Below are experts of layer 5 (counted from 0) of a mixture-of-experts language model. Rows are named router (the router's row for the expert), down (a neuron's output weights, with its number) and show model dimensions 0-191. Each number is 128 + 32 x the weight over its row's rms, rounded and kept within 0 to 255.
Before each expert's rows: "raises" lists some tokens whose logits its average output raises strongly, later layers aside. This comes from a sample of Wikipedia text that the model never trained on.

# expert 40
raises: "al", "'", "atch", "ory", ".", "ure"
router [126 114  78 176 189 138 149  75 134 130 184  86 136 127 160  33 130 152 131 134 206  76 169 129 156 171 101  75 109 144  99 151  96  84 141  96 140 167 145 181  63 120 111 147 169 153  88 189 127 158  77 169 155 118 159  96 125 124 160 168 200 153 150 156  90 158 197  90 121 126  87 121 136 161  93 104 126  64  91  97 158 134 156 127 110 110 115  92  81 132  80 102 116 138 131 138 130 142 139 111 120 150 122  92 111 144 131 107 110 122  97 118 178 135 161 129  95 106  99  64 131  93 152 107 163 102 121 133 112 144 180 154 114 118 155 111 162 153 146  79 145 151 120 110 131 175 142 166  92 105 159 111 136 140 187 127 113  65 129  83  69 117 104 117 150 123 155  95  88 158  99  79 153 112 108 100 133  91 178 145 170 119 158  71 120  91 152 181  77 116 160 167]
down0 [158  81 141 156  90 159 178 177 104 129 122  95  81 106 124 178 132 116 140 142 148 106 191 133 128 124  83 130 180  86 110 122  80 197  79 152 133 127 125 134 110  81  87 190 120 121 141 121 153 131 127 166  58 180  93 167 147 121 161 119 102 165 115 171 128  93  74 167 114 123 114  99 121  38 126 135 128 103 125 131 170 122  78  93 159  86 136 150 127  70 176 123 102 131 135 180 196 128 187 140 111 165  96 158 166  98 146 120 106  73 126 149 110 207 115 146 128  99 174  77 117 138 115 147 137 125 136 144 109 159  89 117 142 124 147 120 111 186  60 154 187  53 149 120  76 140  81  90 190 157 189  93 116 166 163 138 134 132 143 143 137 113 154 113 122 179 151 134 139 146 130 194 143 128  96 155 127  83 185 150  81 113 105 139  98 122 121 119 104 124 119 133]

# expert 32
raises: "ib", "at", "ot", "og", "ob", "od"
router [ 98  72 116 128 123 137 165  79 160 134 133  91 103 122 154  68 180 192 154 139 148 148 153 128 160 153 126  95 173 183  66 170 129  60 113 151 145 144 156 155 112 120 155  88 121 130 138 114 106 162 111 119 183 120 155  99  77 121 156  76 132 153 159 187 101 128 119 176  86 162  85 142 164 175  84  98  96 142  44  93 152 128 166  85 137 116 139 178 145 104 105 128 109 198 134 138 107 158 113  92  96 146 146 169  80 135  94 117 131 132 154 123 134 157  39 155  87  71  93 159 129  88 119  93 146 116  68 140  75 108 137 128 136 115 101  89 182 139 143  94 159 123 144 114 164 172 117 144 119 149 134  73 129 152 130 103  97  74  98 124  90 125 150  98 172  85 128 109 179 165 102 105 139 135 127 127 143 116 146 117 167 122 214 127 102 106 139 107  51 129 189 120]
down0 [127  86 145 126 125 100 161 122 120 133 126 137 107 133 114 138 138 113 101 125 115 150 154  96 146  31 120 174 174  94 171 120 142 118 114 119  98 114  71 101 160 168  88  91 156  61 158 128 148 146 113  63  95 159  87 144 153 161 151 137 152  95 114 164 118 171  99 147 120  94  72 174  69 108 100  71 191 120  94 129 180 105 125 187 149 139 119 105 141  85 185 110 111 125 130  92 195 136 141 133  68 169  71  96 125 111 166 211  93 169 120 105 151  86 116 140 118  85 132 122  75 153 146 108 136 153 104 114  97 119 143 151 153 100 130 124 117 146 143 199 111 134 157 153 198 193  92 167 168 107 173 168 110 129 145 102 132 176 171 161 116 107 120  91 144 106  97 130 117 108 140 140 178 115 150 103  92 120  67  86 135 145 177 210 161  84 138 129 115 155 112 151]

# expert 164
raises: "where", "which", "G", "with", "board", "y"
router [102 115 188 156 122 155 125  85 146 107 103 138  72 182 146 124 102 195 136 130 148 105 137 136 200 191 130 106 126 163 149 140 138 122 154 123 140 153 121 164  75 110  78 140 113 127 109 100  98  98 163 127  76 127  76 176  85  71 102 151 174  79 180 130 168 102 156 135 123  85 102  97 154 158 108 152 111  59 123 140 150 198  92 152  83 138 127 167  95 155  87  78 124 109 133 106 133  96  99 154  95 105 115 119  99 128 126  69 147 131 147 105 134 128 156 185 141  59 117  92 116  63 123 174  84 148 113  98  99 106  96 145 115 122 164 126  97  85 133 153  99 104 107 108 182 153 106 151  63 116 137 124 158 206 149 140 107  67 108 155 119  99 100 162 194 164  99 126 127 159  92  95 170 139 128 123 148  61 131 144 166  99 108 209 125 113 106 124 104  97  92 168]
down0 [103  92 148 126 165 180 154  98 171  75 148 115  79 122 135 141 119 135 137 104  80 116 198 123 113  91 104 131 142 144 137 109  82 143 129 149 125 154 112  86 138 123  92 143 130  51 111 156  95 121  85  66  83 204 134 119 142 152 136 120 102 130 164 150 165 107  51 111  81 156 123 170  85 129 124 163  72 121 116 153 147  66 136 140 140  84 118 104 141  79  99 144 126 197  73 154 197 133 161 121 121 162  80 120 112  92 113 121  72 143 121 126 133 137 132 136 117 170 169 211  58 106 118 107 126  81 169  45  97 119  88 138 121 130 109 183 141 204 100 164 140 126 113 144 104 123 132 122 170 164 117 171 116  90  70 125 115  97 155 101 138 101 130 139 130 125 158 113 143 120 172 137 175 190 156  89 169 179  79 124 155 146  81 135 118 113 167  79 117 103 116 136]

# expert 115
raises: "ut", "od", "amp", "ot", "unk", "uff"
router [ 87 111 115 159 129 112 159  88 109 123 141  89  97 116 144  84 155 165 136 145 162 105 177  98 141 101 124  83 110 152  85 145 128 114  83 129 140 159 113 154 138 129 142 134 124 129  96 138 128 115  80 103 128  88 110 168 100 115 126 197 163  88 126 137 160 103 109 169 143 156 115 141 120 125  69 143  89  68  88  39 153 126 145 120 132 148 146 148  77 185  81  85 121 157 156 169 128 146 101  93  79 124 110 132  87  98  91 109 131 124 123  61 165 132 140  97  90  76  77  90 179 102 111 118 139  94 132 141 131 114 156 154 112 105  95  93 159 125  83  82 113 114  76 199 185 104 178 126  78 120 159  77 137 145 225 170 134 142  75 148  94 151 121 150 180 161 139  92 111 172  96  98 179 114 128 163 101  77 124 108 168 112 155 124 205  86 181 159  98  97 133 170]
down0 [117 127 103 100 118 126 129 110  68 123 162 129 177 111 123 118  98 138 146 176 126  49  94 141  93 102 140 102 103 138 181  96  71 221 141 136 140  80 151 102  80  82 117 147 145 145 105  53 153 183 111 150 155 131 138 155 147 136 136 169  92 190 152 131 111 148 159 141 117 100 113 116 148  67 160 109 139 153 121 194 160 163 178 154 207 132 178 127 154 115 130 118 144  65 135  71 186 129 110 179 101 146 109 119  84 103 171 121 170  93 117 124 148 196 129 150  85 130  75 117 154  83 148 121 125 117 122 131  93 111 160 153 150 159  50 117  71 118 137  78 138 126 161 114 156 147 152  93 122 170 172 111 168 136 147 169  80  60 128 108 126  90 145 151 115  92  67 143 111 152 165 120  81 133 139 144 145  85 100  90 103 137 136 127 125 133  85  78 159 121 150 172]

# expert 83
raises: "-", "|", " ", " -", " —", "2"
router [ 96 111 125 165 107 179  98 127  84  87 108 149  99 114  90  99 118 100  74 145 182  73 144 130 197 159 151 111 101 165 100 109 135  93 143 135 153 153 128 158 123 107 110 127  96 141 143 130 137 143 112 102 126 131  78 120 140  78 100  97 179 138 114 131 114 120 132 199 127 140 106 155 208 139 130 127 118  98 163  65 124 141  75 120 126 206 114 139 175 132 148  66  79  78 118 173 149  70  89 171 138 140 127 143 163 102 144 129 148  82  99 113 159 115 118 157 106  86 104 137 145  67 141 160 146 144 201  78 123 131  97 126 125 137 155 133 102 108 121  84  66  90  94  65 172 127  65 164 109 105 129 122 145 123 138 112 126 117 124 151  74 131 159 107 131 113 125  88 146 110  89 141 187  91  93  96 151  83 165 112 185  75  80 141 169 130  33 117  50 152 129 146]
down0 [127 143 114 141 126 112 140 152 148 158 145 168 122  83 110 101 212  92 127 171 188 206 120 100 144 150 152 160 137 103 154 111 118 104 116 165 204 255  86  71 149 173 103 137 140  91 138 131 135 140 129 143 130 110 130 152  93 101 145 166 129 125 144 118 127  65 142 127 142 153 160 107 170 105 131 113 171 156 131 116 105 177 106 100 144 123 106 116 178 135 107 109 172 138 139 142 135 105 140  73 113  86 190 124 126 121 139 174 160 162 146 170 168 143  88 144  55 139 133  80 188 119 170 121 126  99 122 155 163 121 185 112 125  73 119 210 111 149 126 112 137 133 165 165 143 131 159 112 140 112  79 162 140 103 127  83  71 154  82 144 122  85  99 167 143 159 114 141 121 195 151  95  72  95 169 113 176 196 142 100 129 109 175 138 111 138 156 154 152 142 177 126]

# expert 49
raises: " and", " in", ",", " of", " out", " as"
router [ 86 100 108 157 138 202 138 100 144 127 142 103  39 130 213 126  87 168  64 142 139  80 162 172 112 103 131 137 122 129 109 126 153 163  82 150 103  82 168 154   9 122 133  84 149 143  79 138  81 115 123 129 139 147  78 191  94 148 178 117 142 142 161 102 129  88 121 133 107 190 116 113 161 174 121 121 147 150 133 103 194 121  98 137  70 125 164 168 108 175 123 115 129 144 120 116 107 160 112 152 146 142 138 141 128 129 128 113 128 124 119 121 152 150  89 125  75  62 141 129 141  78 119 172 104  79 187 102 146 113 118 160 174 125 151 152 147 147 162  90  92 120  77 104 102 184 130 124  97  87 134 165 152 135 181 140 151  67 121 133 113 134  96  85 184 123  65  87 128 139 112  90 143 168  83  53 145 106 165 122 188 110 113 139 134 124 106 137 124 128 130 155]
down0 [141 138 123 163 214 101 158  92 125 171  97 155 121 130 172 177  73 153 114 144 162  77  67 129  77 154 127 124 121 178 169 125 112  87 122 134 150 165 119 142 120 106 171 138 156 180 133 122 156 119 145 171  97 106 104 134 178 118 151 135 179 121 130 173 155 139  46 146  80 154  79 137 174  74 109 188 181 128  96  87  86 119  89 178 119 134 169  92 152 128 142 127 154  92 129 125 111 177  98 131 193 147 155 130 136 139 134 155 142 151 146 118 159 113 175 103 164 150 114 157 112 174 165 208 150 112 162  90 104 119  89 174 137  69 106 162 162 146 219 139 153  93  93  90 148  62 113 104  96 138 188 128 138 135 155 104  80 106 129 136 110 108 117 168 161 146 123 115 114 113 172 128 151 119 173 176 105 150  99 100 178  96 150 136 180 165 169 158 146 128 148 122]

# expert 166
raises: "1", "from", "Note", "with", "S", "2"
router [125 109  83 157 129 134 153  90 160  82  86 107  93 141 154  64 134 163 121 138 153  66 173  91 203 149 134 115 125 122 161 116 136 132 109 126 185 144 152 111   7 112  71 109 136 151 102 168 102 130 115  93 110 136 111 128  77 153 178 131 126 111 177 134 176 149 152 193 131 126  95 153 170 117 146 122  70 104  95 136 150 206  88  90  98 152 136  73  95 129 133 109  46 140 122 166 149 113 121 151 130 165 137 122 116 144 130 132 157 131 134  96 157 133 135 164 123 123 140 130 154 110  86 151 141 128 130 114 105  84  80 170 121 132 142 146 137 151 163 138 108 141  94  96 185 157  94 129 128 134 130 110 143 232 156 170 101 103 132 125  60 108 127  97 160 187 100 139 179  84  49  67 120  56 113 121 152 110 115 135 147 138 105 168 122 124 123 132  87 192 116 120]
down0 [ 94 139 135 123  71  90  97 168 140  52 110 110 131  89 133  92 153 136 170  87 168 121 136 139 118 165 145 143 117 124 163 124 142  80 182  73  91 180 155 136 101 143 165 105 117 163 189 128  43 122 143 125 144  66  66  87 143 123 111 157  89 105 139 136 110 189  50 108 124 136 116 137 114 135 140 132  84  70  97 135 121  99 180 164 189 173  60 106 139 117 131 120  86 161  71  74 146 187 162 193  97 148 120  78 169  82 169 130 113 132 119 153 145 147 102  65 144  85 106  96 131 101 113 111 153  78 153 132 137 110 120  92 146 111 137 147 119 164 173 114 126 137 154 127 206 108 100 144 130 125 174 121 141 104 138 133 120 141  86 117 125 119 132 134 144 143 145 209  81  99 106 110 126 168 123 157 150  51 113 132 162 131 118  83 125 111 168 165 143  77  95 120]

# expert 54
raises: "el", "ling", "en", "les", "ed", "ew"
router [118 113  99 135 196 162 196  67 175 140 154 135 131 137 116 118 150 129 171 166 161 138 104 146 153 145  96  40 138 155 111 187 101 156 172 117 109 156 135 116 136 109 180 111 103 182 146 154 122 139 170  89 111  80 112  96  94 148 127 154 164 106 151 129  98 119  97 190  69 117 100 136 142 128  59 133  73 136 157 103 157 155 124 111 118 167 162 149  78  59  58 119 105 165 186 179 147 166 123 129  89 102 133  94  73 152 192 137 165 165 131 144 118 145  85 146 133 122 110  58 141 134 160  89 158  85  88 100 125 145 117 132 159 175 125 133 208 154 131 116  86 156  80  92 136 118 135  96  91 149 173 127 142 160 120 108 121  74 111 159  76 141 119 151 124 130 101 123 149 178 157 112 126 133  68 117 121  84 103 123 128  94 163  74 124 125  91 140  66  74 133 126]
down0 [107 144 149 127 116 145 156 138 136 146 126 167 190 146 133  79 195 102 134 127 147  77 156 129 147 147 133 114 161  87 152  85  95 153 115 142 119 134 120 126  91 130 112 113 144 144 175  87  81  73 154 189 127 144  86 128 119 112 100 107 134 106  91 147 166 135 126 175 111 145 128 175 180 175 114  91  99  95 157 147 139 106 111 128 116 129  98 120  96 123 151 123 114 198 182 122 116 148 138 166 141 116 109 158 118 137 111 163  74  89 151  95  91 179 140 128 156  83 124 164  98 143 117 164 156 130  87  91 113 137 154  97 163 175  55 154 107  88  48 164 148 197 176 125 135 222 122 192 100  76 102 198 117 102 143 104 101 157 195 106 133 170 115 137  67 133  82 126 107 140 118 138 115 131 164  98 144 146  76 105 148 121 113 139 156 237  94 152 129 102  74 141]

# expert 6
raises: " |", "°W", ")", " |\n\n", "°N", "8"
router [101 112  79 146 127  68 179 155 188 185  87 130 124 125 141 106 144 127  72 120 168  70 135  89 162 201 126 120 160 137 127 111 152 125 102 222  89 152 114 129 111 110 175  86 133 170 145 111 178  98 117  88 112 101 109 118 178 164 169 148 188 129 162 205 115 170 177 178 118 158 104 140 131 134 123 131 149 105 126 182 131 169 149 113 185 108 138  99 127 138 144 113  98 160 123 146 125  65 149 130 146 158 143 164 128 118 100  98 202 170 181 179 164 137 163 164 143 124 153 106  96 130 185  72  76 112 114 113 128 174 117  59 134 161 149 175  88 145 157 135 129 109 137 100 181  92 146 133 127  94 117 129  57 121 114 155  95 141  76 129 119  66  99 102 179 178 167  95 172 124 113  96  99  89 141  89 137 129 137 134  85  97 124 134 132 131 105 107 135  97 120 150]
down0 [166 198  86  98 152 151 179  62  86 133 167 174 144 152 157 161 169 111 130 149 107  84 137 121 123 146 127 128  99  90 147 103 126 174 138 151 162 113  90 141 192 140  95 151 141 123  97  89 115 136  95  95 129 127 156 181  84 122 128 131 135 119 170 130 151  75  85 159 108 179 116 131 143 114 162 153 134 150 103 165 165 111  84 191  98 147 141 158 179 118  97 104 174  28  78 118 145 163  70 125  73  74 115 120 165 117 126 172 132 115  49 112 118 166 105  54 131 208 158 104 130 109 188 112 141  96 138  93 142 116  43 128 166 118 107 142 162 152  92 175 125 158 143 148  84 148 133  60  92 112 116 169  99 123 105 142 163 134 144 161 146 168 152 106 151 176 160 107 122 124 121 103 195 155 107 124 133 130 106 148 119 161 157 107 149 127  99  79 149 135 133 135]

# expert 121
raises: ",", " and", " (", " of", "."
router [139 114 120 145  71 177 101  77 121 111  95 188  86 166 158 141  70 131  73 124 153  69 136 180 121 125 153 136 174 154 114 172 149 120  97 167 118 128  92 166  84 130 166 130  86  96  95  89  70 122  80 127 145 152 109 117 152 181 160  95 140 107 145 135 117 101  56 139  88 169 109 114 185 150 165 103 124 134 121 134 140 184 104 141 101 152 214 158  74 174  88 138 118  93  98 181  98 110 136 143  76 156 130 199  94 130 126 127 131 126 162  93  88 161  80 187 145 108 188 156 115  60 154 128 114 120 180  94 101 146 155 156 170 136 161 146 136 108 138  91 136 103 121 140 114 119 155 146 100  78 126 161 176 115 117 120 126 105 157 168 102  98 111  59  82 158  92 110 186 143 114 124 163 139  99 135 170 166 128 160 102 116 121 138 144 161 113  63 166 163 116 169]
down0 [147 160 147 148 123 215 155  94 153 101 110 152 143  84 126 118 149 106 130 123  98  97 123 129  99 115  62 186 110 145 128  75 166  96 138 120  98  89 143 125 136  92 126 113  97 108 117 133 131 112 150 150 164 182 100  84  99 126  61 111  84  77  67  88 203 155 134 161 109  96  76 105 131 113  99 118 130 115 158 178 131  85 126  99  93 130 142  90 116  92 175 157 189 125 143 146 129  89 112 118 130  96 149  89 112 161 150  74 136 146 105 151 146 124 156 158  97 135 118  99 142 171 164 127  58 120 135 138 137  99  74 151 139 154 174  73 108 179 143 163 135  28 112 152 155 163  67 169  78 167  87 104  99 122 145 124  93 161  92 149 131  77 179 169 155 144 158 135 145 144 147 169  82 118 160  83 133  93 101 145 100 197 100 187 119 125 101 189 114 127  93 127]

# expert 111
raises: "\n", "n", " a", ",", " d"
router [134 104 119 175 112 117 143 138 150 122 120 144  94 106 166 105 101 124 128 165 154  92 140 168 159 151 135 101 182 118 131 103 152 163  91 146 136 123 126 147  84 106 155 135 143 123 161 125  98  97  98  89 114 190  84 156 132 161 188 137 175 164 136 138 141 166  83 145 143 213 124 125 169 168 147 132 114 134 133 125 153 129 116 160 126 145 188 115  97 165  70 154  74 169 141 145 120  81 103 148 144 118 171 150 132 113  63 122 142 147 150 149 116 186  77 182 158 108 225 119  95  62 123 180  95 138 187 104 126 114 137 149 128 100 132 181 155 103 143 112 120  79 151  87 125 136 131 171  90  56 134 151 106 120 101 155 124  42 125 141 133  98  69 119 158 187  72  95 145 151  91 129 121 109  66 108 126 149 201 181 176  82 142 162 158 113  89  82 135 149  90 155]
down0 [ 94 107 134 138 130 121 110 152 138 128  95 185 139 122 127  86  87 118 116  62  86 125  39  97  81 159 105 147 103  67 110 118  60 157 167 170 162 122 117 129 139 107  82 175 180  93 131 164 136 140  96 128 108 147  96 178 115 161 116 158 108 154 132 151 121 140 166 112 103 105 120  67  97 127 187 120  42 134 150 105 146  71 115 169 160 128 108 126 149 122 107 186  84 108 148 175 129 150  80  85 159 136 158 137 144 112 153 101 164 160 140  98  54  95  85 105  99 156 148  89  95 130 115 140 180 123 143 174 118 108 153 116 155 132 128 131  82  66 196 113 100 144  98 140 154  70 115  69 111 155 118 111  52 126 154 106 113 139 160 106 134 121 119  87 150 182  91 177 124 130 129 142 107  80 105  70 110 110 106 115 101  54 100 143 166 112 180 127  83 147 144 163]

# expert 147
raises: "th", "0", ".", "°", "st", "nd"
router [ 81 134  90 142 127 100 151 130 131 156 119  97 124 139 144  98 118 155  87 177 200  69 141 116 134 163 101  97 160 150 132 107 131 124 141 172 111 148 179 148 110  95 145 108 133 187 152 145 147 153  57 152 108 132  90 138 185 189 136 188 154 108 201 138 165 117 169 148  86 175 142 145 174 156  98 102  69 126 188 235 123 146 161 144  98 134  92 120  72 159 108 123 121 131 119 173 110 160 109 189 102 150 164 106 119 126  76 181 129 159 164 146 119 109 164 114 166 142 105  76 143 127 139 105 144  71 117  73 105 141 160  91 140 108 125 166 121 118 159 132 103 118  96 154 152 150 103 202 118  67 125 143 124 165 139  99  94  92 137 153 119  87 124 122 168 143 149  89  99 127 107  91  96  58 105  82  84 132 129 153 113 145 169 139  72  78 125 158  90 118 109  74]
down0 [162 117 117 160 142 133 116 180 149 132  82 158 158 124  86 156 135 101 151 126 102  57  84 110 116  95  90 161 118 128 107 109 234 130 112 167 164 147 144 139  44 134 163  80 123 127  93  97 133 144  85 136 134 119  42 126 125 179 140 112 126 143  60 134 118 120 125 111 111 152 124 132 132  70 107 129 125 141 137 156 169 116  97 109 131 145 168 104 103  83 184 141 144 141 117  79 138 195  89 123  95 133  76 116 139 145 197 101  62 166 111  73 140 115 149 159 109 127  84 110 107 108 125  98 128 163 121  97 125  83 149 120  77 188 135  88 113 139 168 101  87 125  68  91  82 105 107 105  71 213 189 118 198  76 151 139  96 112 126 162 110 132 115  98 129 121  82 192 171 147 134  67 119 143  81 127 127 143 156 134 127 101 142 160  98 136 140 161 115 127 115 148]

# expert 108
raises: "ri", "ra", "ak", "arth", "rap", "ka"
router [113  87 145 164 136 128 136  54  88 150 130 110 113 124 159  68 158 147 104 181 169  34 134  91 208 166 117  81 103 196 123 166 102 109 155  99 114  92  83 108 117  99 137 103 133 148 128 159 105 159  94 149  99 151 143 107  70 121 120 135 137  79  97  92 172  76 140 145 166 173  72 103 135 116  45 111 107  66  56 133 172 158 144 109  94 146  99 182 100  89 132 111 111 144 129 146 116 150 130 134 138 164 136 127 146 127  85  99 167 116 101 109 209 134 186  75 141 107  58 103 142 123 111 113 129  90 103 109 119 103 146 163 132  66 125 128 126  84 149 111 143 120  51 129 154 153 115 136 104 140 132  90 129 112 182 146 131 106 105 124 100  77  81 102 131 127 111  80 139 129 134 158 166 125  69 129 145 109 179 170 157 102 155 130 152 102 133 184  75 143 141 131]
down0 [218 100  93  95 136 163 131 167 122 116 138 157 182 105 170 101 117 115 118 122  87 123 161 103 166 148 154 131  57 148 164  71  66 138 163 156 123 185 132  93 141 217 105 148 114 114 135 165 132  88 158 160 105  59  86 175 150 109 159 126 163 201 183 143 109 107 113 151 190 116 106 127 109 127  94 162 116 141 139 120 105 148 142 114 143 121 137 138  80 146 147 204 146 104 103 154 105 144 141 120 131 118 168 182 126 141 134 166 183  74 135 101 133 124 138 163  84  95  69 165 166 108 137 140 158 125 151 157  66 109 115 112 182 151 154 122  98 101 158 152 102  94 137 178 147 103 128 113 116  83 189 158 132  93 141 103 126 122 126 113 143 179 148 158  75 113 167 190  72  91 133 147 118  87 110 151  79 127 103 141 113 140  83 142  60 147 119 117 126  87 199 125]

# expert 82
raises: "ita", "ana", "ane", "ston", "ata", "ona"
router [ 90  92 123 165 148 176 236 109 114  52  95 137  95 117 141 116 181 139 132 171 125 141 131 121 153 126 149 114  88 142 101 167 137 126 127 139  94 171 128 193  49  95 172  55 138 130 149 159 112 167 111 115 106 154 125 112 116 103 111 167 163  63 127 163 135  90  82 169 134 174  50 108 126 154  81  73  88 114 108 122 168 124 109 100 106 145  83 162 109 166  90 127  83 164 112 135 126 155 105 111 142 178 142 119  91 123 130 125 157 153 104 145 137 142  76 139  88 100 115  78 126 136  96 153 138  70 137 104  76 145 104 115 136 151 110 130 153 126 188 137 154 114 108 127 122 103  67 124 120  87 102  77 152 139 163 127 151  68  97 108  46  79 137 116 136 150 111  78 124 194 110 130 165 121 112  85  92 130 154 153 150  99 160 187 148 126 106 124  51 133 103 147]
down0 [167 100 127  83 202 157 108 159  96 149 171 137 102 161 140  91 151 138 146 103 131 117 144 131 144 158 110 152 135 122 131 172 134 137 115 118  94 194 131 119 201 133 155 103 147 183 132 117 143 102 137 170 143 129 135 228 130 151 124 128 151 113 107 118 113 172  68  95 104 167  90 154 183 123 123 119 134  85 103  76 121 174 159 154 150 121 151 106  86  49  99  96 176 148 149 108 106 107 185 101 166 130 131 127 149 147 121 195 106  68  60 119 130 153 154 138 147 117 147 125  85 159  99 114 167  62 109 180  50 172 160 121 111 182 147  84 103 105 167  98 123 162  80 132 148 145 106 112 106 130 112 122  95 205 103 133  87 117 111 146 146 182 150 165  98 123 106 158  88 174  88  92 107 118 129 130  52 146 101  81 132 113  82 128 172 102  90 133 140  96 174 131]

# expert 58
raises: ",", " (", ".", " ", " |\n", " –"
router [ 92 187 102 142 153 100 166  98 145 147  98 158  89 100 184 163 101 129 113 171 117  90 138 136  99 107 155 138 178 113 128 141 158 156  91 151  69 188 128 153 114  86 131 146  62 122 123 158  87 163 128  85  96 146 117 116  95 160 182 127 133  98 148 121 146 104 114 152 129 150 109 120 162 139 108 118 125 150  88 152 118 186 136 119  46  85 217 176 116 174 115  85  98 115 114 187 163 125  92 154 111 175  75 179  88  68 128 163 135  97 153  91 102 147  92 148  39 124 160 130 101  88 163 201 120 154 144  87 100 152 144 150 176 120 154 130 172  92 154 116  98  97 107 123 172  92  73 123 134  70 157 173 133 144 172 122 104 111  98 153 118 110 125  81 134 176  67  85 173 100 108 108 174 142 111  79 177 105 138 145 142 120 147 162 113 128 115 155 113 113 113 124]
down0 [199 121 133 118 179 144 151 110 101 102 174 140 103 165 132 121  95 160 101 166  74 143 176 168  98  83 165 154 117  74 111 147  89 124 106 116  84 132 121 134 156 106 117 140 121 137 104  65 127  82 134 151 157  67 136 124 149 150  84 115 150 100 121 168 123 113 181 179  66 149 163  85 124  98 168 116 165 145 145  77 108  59 134 139 114 131 135 148 120  85 159 110 164 158 128 119 137 128 104 181  96 126 145 177 139  64 130 174 142 131 118 135 178 118 128 140 151 166 130 140 128 140 159 149 138 159 193 117 157  86 158 150 121 118 152 136  85 140  90 182 147 117 152 156 171 139 148 108  76 187 127  83 143 178 115 132  95  94 164 196 136 156 139 151 127 123 122 180  93 151 126 143 155 114 155  80 165  11 169  81  99 146 207 123 138 136 165 189  81 136 114  85]

# expert 154
raises: ".", " ", " |", " v", " |\n\n", " |\n"
router [109 144  86 173 153 106 144 127 159 136  53 145  97  97 172 142 106 152  97 169 154 141 144 138 131 165  91 109 184 161  86 153 176 120 139 120 101 171 115 173  96  80 149 154 129 147 141  93  86  90 146  86  88 112  68 121 132 140 187 141 172 120 175 193 133 147 168 139 111 132 137 131 183 140 137 142 152 168 104 162 142 196 129 122 136 112 142 151 128 138 104  97  67 133 125 164 149 144  85 191  87 133 149 173  99 119 106 102 175 159 146 101  90 159 118 175 142  72 127 108  94 100 172 204 140 139 159  92 135 160  95 133 135 116 171 163 178 133 100 148  71 112  89 125 181 152 106 132  74 100 172 103 134 153 182  67  90  75  87 178  86 113 124 114 157 135 141 107 187 133 130  35 160 106 126  91 155  87 156 133 139  86 131 125 110 112 138 110 125 112 178 165]
down0 [ 93 109 123 167 104 149 116 122 135 149 153 118 101 121 171 143 157 147 160  90 150 103 135  96 116 148 155 107 140 144 159 133 191 166  80 107  55 112 149 150 135 172 120 119  89 125 109 145 142 153 178 106 163 100  60 113 132 174  96 113  79 100 100 141 122 122 122 159  91 122 112 142 135 123 128  93 115 152 178 110 103 103 171 192  95 162  65 161 133 164 123  93 207 136 149 116 116 103 178 127 147 121 160 121 133 102 152 120 109 159 180 100 134 143 143 120  84 228 138 134 171 173 148 103  85  91 164  86 206  48 145 159 144  94  88 113 173 110 150 154 143  96  81  88  85 120 128 138  92 127 128  74 208  83 193 154 127 142 135  95 122 133 143 154 124 113 104 116  85 120 102 139 112 115  84 134 113 185 202 122 122 132 137  91 160 167 111 127  54  71 139 132]

# expert 48
raises: "==", "===", "|", "The", " the", "===="
router [ 73 102 137 137  83 180 129 114 146 136 163 168 106  93 161 113 135 104 124 167 162  98 146 189 170 186 145 136  64 166 123 123 123 134 118 113  79 136 143 145  92  62 133 154 162 157 119 189 131  96 130 105  97 191 122 112 154 101 174 151 177 135 116 178 165 131 145 130 119  98 139 102 145 121 162 161 160 103  85 136 150 109  66 136 142 109 140 127 135 159  95 108  77 135 120 152 106 107 137 123  90 146 129 218 167  54 106 109 124 168 147  91  77 182 163  76  96 113 130  48 148  96 120 144 123 110 133  75 132 107 112 179 144 179 115  95 124 139 163 115  90 126 134  96 160 157  84 151 130 180  87 109 179 165  99 157 122 142 121 191 119 117 138  84 121 106 205 135 149 118  66 129 130  96  89 113  62 112 111  53 134  89 124 141 137 114  90 112  73  90 140 144]
down0 [136 137 167 124 134 108 140  88 130 121 149 162 135 111 144 124 151 140 110 136 115  99  70 127 153 108 110 113 163 127  80  77 117 131 122 174 144 117  79 156  82 157 139 131 135  76 140 154  75  94 116  81 122  99  87 222 102 155 106  63 165  85 145  88 154 124 128 137 129 139 147 134 159 121 182 124  46  88 134 110  95 153 104 151 139 102 203  89  66 161 174 164 116 123 124 111 128  97 122 117  97 166 116 139 113  90 132 104 143 157  82 170 181 134 115 180 127 107 119  97 141 138  89 147 181 110 108 187 154 149 153 151 115 180 124  94 114 176 167 170 131  93 139  98 157  72  86  60  47 105  87  75 132  98 118 148 125  72 202 158 101 120 100  86 141 125 113 114 127 163 126 136 142 104 211 113 163 179 134 108 148 143  73  73 109 122  81 127 113 148 115 127]